{"n_experts": 8, "experts_per_token": 2, "d_shared_expert": 0, "moe_layers": [0, 1, 2, 3, 4, 5, 6, 7, 8, 9, 10, 11, 12], "qk_norm": false, "init_std_o": 0.0, "init_std_down": 0.0, "decay_shape": "linear"}
Below are experts of layer 10 (counted from 0) of a mixture-of-experts language model. Rows are named down (a neuron's output weights, with its number) and show model dimensions 0-31. Each number is 128 + 24 x the weight over its row's rms, rounded and kept within 0 to 255. Numbers have three digits each.
Before each expert's rows: "comes before" lists some tokens at least twice as common just after its tokens as in all text. This comes from a sample of Wikipedia text that the model never trained on. Tokens count by the router's weight.

# expert 0
comes before: "of ", "and ", "(", "in ", "was ", "for "
down19:102116116123118124125109165130194158117117137132102172113144110170154125127120160113155179150130
down20:122103163101120111086094148137092140113098134151182103126140135126114126141132130174109129133155
down21:118105141165076144122147157124107145179129142119101165108152115092094156151144163105112091103151
down22:159120125150166118143132139139131109070165164104103097103159124121124092152139139154168073127112
down23:100173148123132127103135110140103115158124121103162115131113154123124137178147134126140133081165
down24:093105158119144114084152119071113131112107128095100100193103144141106132133102149160143165160130
down25:145116140095130112094131068135100159103107137149123127144088128105152163125111163057131122125115
down26:161101120106144137143138128151147064113112134116066117085133132135171129099131131137140087160087
down27:133135109118153086184142117084120140117095101155118121115125085143144077125132138117158116117103
down28:110115155160120124128134122145116122186092128143181127139118128111148137147127105150056169095115
down29:121166134144139108150124148112092132141134144133109108114159169144111126161141062113126174127152
down30:123164148163152108128167122156156115129098122142085115106141108102113117150097134148164074121102
down31:141150145157141137131092128140157154172141159131119124102158111100171150139109080128117121117130
down32:119104114110135132100115148130153141087101110130144129144132146182109077125116198129151094134136
down33:115162144180108157099139102144146146127115117102146149158097113124092132158117123115120122086103
down34:130130131150105117128121113137136136126112126130146070147120139144080123109129202097125166152190
down35:115118104104129145119167119136114154166178150079143130130130130140138141106155129167099175097152
down36:117161120116098117131108096114096122120094112133149121112122064138089127108106175137123114098129
down37:080100133105112145169141102161130146151099144141156108119154129118091140116104125139113121133119
down38:171120122111197080156137188117136075126103134105109103103117143131146114122117159137145107127141
down39:073127150109135105156078152078145126120101110117160089165130151151161100135130158134098106124157
down40:130138140086117131096106106141128147113082112146093080136083102117123122099133193085138125136125
down41:141154129134144124120110133100177082086133144107142132096145147122144112120150138133144111136141
down42:113139173108116118099113139154100166106099127128118156120085144106115155137144090119110075125145
down43:136159124156128138175119138119171145156097135118149156107141107125117133154098115124131124111158
down44:118143130116153131111148167137088138150137095169138141136125116130141120160126105090193122137123
down45:160103138103156093146115118130112142117164101155103118123146118152121112142149106129139161125131
down46:150102098172155110088154160158110081162130105116083108129132136125145122124117118121101121160119
down47:141133127160134158132152126115100121105132128140120076119123154099157078138155119132104135099129
down48:138176124158118168124154155120133091106153147103146161127136104102095085164117101144110114157116
down49:159101144120134176134124122134113137171144141140150169109149122067114138139116099118078105124111
down50:155145122107115141086168091154117182136122160075143136161180128109152155103159128120142085109105
down51:086127135136118113110123118148179159137110123140138107098128086095131126099120128106133139091149

# expert 4
comes before: "- ", "\n", "\n\n", "The ", "s ", "In "
down19:114146135103113113136136153124146112119135137104118100118112161163116116107094159122134123122147
down20:149111158150115135121148098089113118157080155117153127135185121131119154139081134121151125104113
down21:131114121175167085133096168110103129108129143139159109164091136116165154170097156115149120101117
down22:145164119134173129150102140142079152125162097133115122121142117153145118152152123140105160145128
down23:158169106096125115102123104118104123169171131109112129077096123110134125152157156133136123114125
down24:118148149145121153129137130132122142112093123108144142134142156154107105119123132184154129146107
down25:151142099135128136089190112121154122164082138065079113126081153139148147154083145163137164135073
down26:184059142126135102135157135083102157123160117111097160131139170155100144166107122166122150134137
down27:128122147123095158109128168106143122121105098135125131107154142135123138164148114127123140118116
down28:137153152093119094111141120136170178139118167126116135137127082109080105098158126120117162133131
down29:147132107100111101128130126109110126150145114123102164136137078129099116139121143140109129183104
down30:149105133132150129151127123141146143148149100113130150096129085129137112097158110132151121108116
down31:131162124154122144106134141099155119134132140095109088141119122106119110134133156133133124141100
down32:102140149067131129197106123162109174108158167132087109127124133124127124103166120126119123102107
down33:125107109127118148150131147111117144108137148093168116161103152112134149149153152121140103151103
down34:134128095109132122101133142130134123119157171126091098142093126110115133080109140157133117117111
down35:133157139104103144125095146134113144123140101112094170119111090143127188149118106186108082128150
down36:153093109112123104126149111138118106091138136098097112118148115105131113116172103142084109132138
down37:160129176144090098100120124090103137130162125098108135135130093160146175121105091156153127139136
down38:054126121133096109138111104110150114159134168115141155157173128138121099134176159154141144154104
down39:129127099137107143116148181133112114151148124134116156102113123129170138115140121111147143113136
down40:131102124076140089083119146104118165104131115124054160114140125139161096113126114159080145134097
down41:073110138112112153138155077158134181151147131132125107113162127075139169117116184124124173108147
down42:142114125125150103151105140079117133116140118189105122117151098113138157157121108113119081111133
down43:153067167149149162102098147109128130124130163115147164111153107159124105128138154129138132124139
down44:178153125152170120118101125136120128118129141170127064165140100129121121116083117142122118139136
down45:155110133139099113135168174114136116123159132137104162159126172147142098147150089132135178132147
down46:115128134117198128116129155118145129123131118131157166135131119124168115117129068106148160118140
down47:137115075056119140099155119127138158120136165152138123107125165160135102091156171079096126144125
down48:100177115074149133135146098146096108103134121121115144136122141162120151135129153137140113132132
down49:126111113149140092188094132137121120124147125125132169143107121159168112109118126109149121135141
down50:194137147101115129119111148163090104130129145164154102141136152125123087108136103133160110135129
down51:101138086129120127146098101093141117128152128142117104158100092113161133109122120140175095145152

# expert 3
comes before: "the ", "to ", "a ", "in ", "and ", "he "
down19:183150131101154130122143128130119126109112153140139120152101100128126169096125104144122107158097
down20:120127117127125116105117156127132096087090137189130137103168141153142134109137108117113170135160
down21:112104167171134153124169151166148122139153139091157115105141137123122103095139168087139135126117
down22:108124190138139168166081086119112195136116123098099121164101149108119132118093144153106166126141
down23:150138116114125113143123129126138159125119148111137148121113105110175127135155191102140102145124
down24:116109122072122101156066127091140122117124129096135146134147112119136154126165112128116107136136
down25:143089147115125144140149077121142122114145139127119117141119146125128103118106118179158182104132
down26:099133133139142132113163153134134132159119115132122129164080087117146142187125135099122091091109
down27:104146146102096157114139082146132120091098113147148099150126093094087150099129167134136113120143
down28:129079128121094160116131150176094159076106125147129104137104139158130122102102123085138119141125
down29:110113107147098123145103117104126129146131138108137103094086123187114104130133165154100106131116
down30:160101166119127165130133120166070129173138146149128133114198148103104155162126114122095141173159
down31:106139080147110116163120163098174114186155169108163138142139129167121118130117099131100138121159
down32:112147080145088115113124113115084111139161142105139123144131151109155131124147100101090149116135
down33:126110141110105117179110117108135049127141150104175123118122104097118079128087145127145117143174
down34:123095128124084134124119094146116140111133144120129101114122137128133143109155128155145172131068
down35:133105135118110130125097165108103127146136086136106123150115136143136091158124143125118083194119
down36:142159125126108139121131138152139106127106109156149081139129111166137095139149173163143124128141
down37:137138124138136116140150159127113102102110112120150098122104156122122128144130129116156117119114
down38:142119127141131155138132128130159139174129155126134123137154109056108131135099134119149063092148
down39:089169137106117117113141133152093137135134155131125131147116155137091138132119106181147095114121
down40:137107143162134138100144139142101116133165151136150113130138122089110159166122107161120160085161
down41:119095109120136111121140148096116148126126145108078172081128099074120152124119103172115132147127
down42:116089116087083084051107125107151133138137121083115157128111155110158134142131136143160133139147
down43:171115143140118162126147138124161139126132120137104129059161111117100111170132142177059139136117
down44:123146137147121180097120092128149167170105082147119115087130129127110161122163155130116115137111
down45:104142099159149116106132163144179085128136152121119146118130125148163147144116104147110131081135
down46:094112148113156106173177090117125119133153138142131130157091116130114135095104096166118137139131
down47:145098124134130163139098068151144139157127112125125128140108104134131111109148133114105123124123
down48:119132153114081089137121058102122120139107115103137144138146121084165126171158137145167114144140
down49:144180131106080125110141105128142164157089115138151122125110104126093134121156163082111099127090
down50:124102170136148106134155137134156089099118125114109119119098111087094151147115113130092133147138
down51:150109121094100162089074133122119135117121104165126127140141159158140167101160104078138151109082

# expert 5
comes before: "| ", "(", "|", "==", "===", "also"
down19:134140159154120098160106105116177122106117107132126117114134098090105102138134120165131102133122
down20:138167141140128129124142115182126141142141130107122088159109121151153113164129138104110162149163
down21:119109113119093131116123158102119126108131131128113125136146144117106128086081142102101123133162
down22:149156127108113101151126159120158120142138126131112130120137130119113102098122132120089098109179
down23:147148138118172123133098116138117100125145116129150120119110139145143160146119111126119086131100
down24:139131141148089102151109143107141140127121079141138126105093102132116131152122126106107155125122
down25:115122113104153105115134144107106138137116100131099068136119082145144137120123137138158111135157
down26:139119160097133129151148140118140122069125155128148132149103135126134119129123147114117143171107
down27:137125123114121129102076107143105131109123173077133168163145141121140154090123137146138121121141
down28:146135101138132144153105147135151118088151152101127133125116135095097088106120145113156082175100
down29:176108087095113094162119182108153135113131137147132160133102171161138086130171169144118150122117
down30:110113082109122153128116155125104132103127119143076103146129118124093108131145144122140116149135
down31:132095122118145119117126138129163151134147142149112125139163157132166105111178110099099168113159
down32:152140115125137152097158118176126146134142141105162120159152141123119111116145120137141118125132
down33:144126100127132114153104152126081149147109140148095119131154130124145093166129133114108110177108
down34:134110088156143160131125143146175075127144172107123110105123122076128080171165090154138053138128
down35:143155112155137105142126143126148124140110122141152114100124115113134090130159156147127096129079
down36:113131171120145121099121102087097145087142149129153182147148138107101116130126097098156150129113
down37:127133103138131120139160097144123142159095148145154079118150095113107124143149148096106118157089
down38:155135128070143121134113111127124150139133162102092125101135111120114097108131166120128156148144
down39:192124113110093127121105115155163139149137129139122160113150129138143128141156092115142135130124
down40:157113124181139098127146126136126138108037116137137143135168118119106141177103135138091143109114
down41:107083125088128161157116113157129141143141128114143155109101142115154081105160149132107136109129
down42:112114115154125093150137118079137127094081138138124146172134107136095170137111136120130118078096
down43:125116139160148104143140146139109133114142136098145100109104121136117139136117090157098174107152
down44:117192107126141103120137121150124111120142121124153098095167135117133145146139114162152073116070
down45:124131120114118099139107165143131137137128146119093125148107122129190107128183126103123157104167
down46:113131153121128174098117152152120133150147129138118147160133111102147091154141110118149103116108
down47:108092146102149122123112154154121120151112145115105125139146110127156114108153125107121128120097
down48:056091174156113116151145160131133107110165163156115176147141138132164138123122112164171155155119
down49:136101112142132146161124083128158115134165148123164099152099157095130142111133082153079137150098
down50:145157142126098171112121094168141129140134112160136097112150103150125166108114127164134149071098
down51:144191104094121164127099119112155099129167140135120140153116113120128075108156169125152138114127

# expert 7
comes before: ".", "–", ", ", ",", "; ", "% "
down19:146087133126138125128144101101116132167138118114105131184133098058138096138135124161152134150134
down20:122127167140127176174154142105121139143116141150117153109134119121134144112178121116138134092157
down21:145113153156161143125147148103121147137098138124147137130160103182116125136103135077125149132105
down22:108124138137164144123078113159118113136169162054112096150098134119167089145163147161143117123157
down23:153114125107118095161107097112162125133155183161096168114108168111145162138096119153129107148150
down24:144166152116179098112102060146115172147151121096157109141135140102163163119103110145132134136151
down25:126100151061136123180150111084092127158110122131100103131127108108119140113102158104121155121183
down26:101134110159087198122135140112187143092151128114146118086106151154173116110117149096160143114124
down27:102106119155110093140122126118120159107164133106111122154118085096136124116135138118141128119101
down28:105138114099138135122097096108135120127153130091096127117149148150131084111114108145114101194130
down29:132146139137078160133127158153076099114157115128148157087179121104140097115132159091149147105125
down30:126149172124106168123165156106139116107120121160159149149126117131147126139138130161127115140090
down31:155125124114129119153118146086148124175135148119123133062105156116104122151108114148123155139099
down32:104116087103127125151143127041098091134124148094105113128109158140150085147166142167144174129145
down33:130134164141124097152130139156143120141128118130103102110131175134153144122129102170146155081104
down34:112132136145138131154149157148128141113115119143150133171116163162175123146107090125118157136112
down35:112147154151112155120111158116097120137143113171154132165105089136089179112166116112110113113090
down36:106112138113133133134116116161114132127109128093105080125087117137098107088164128145155133135093
down37:147110094112165097122135154122111113129169139101123111106156119111155122171170062139125135146117
down38:125125121127104144108161166149122113082109144137149112089110156147122105111100130170139129069150
down39:129112176122154132167090133140105140088141108161117116148126134084149155156160133124086082101168
down40:106098120162094147116137139126124129141175137150140101107116144135137138123142139089140092150144
down41:101119128120153111119129116137135100132156134173141174117206104132108151097107075118120138151182
down42:154163128134119131091121152200081160148115101159138123097164123130098166134101155152168110088139
down43:130087141112149141087141097150105137125125093122105099118103111140183125110121112094148127137159
down44:135098120136125141100119084130159099103091159101136096161109134149134131120141156158158157164079
down45:124159154194111127133114157166105129106129147121145104137131122135169084135123118133108143118113
down46:131113133091120151142121094145140124106137132148149139117129118140113132137112215110104137114194
down47:108124131104077118155117127127088099117074103142094176164113131131109109114117194115138143100129
down48:103105129119092151119162187114108131112182125135121126130132091099129135138116147131104162138149
down49:116151157150121139149076094123118100155134132106107103103155133161175083133128105192121105132142
down50:110135145149148143122176152134109158155095130097096127152122154094098107152142095147161138154109
down51:111138143110106119163136138165135154111122117159160127108163113135105143104126156097086142131145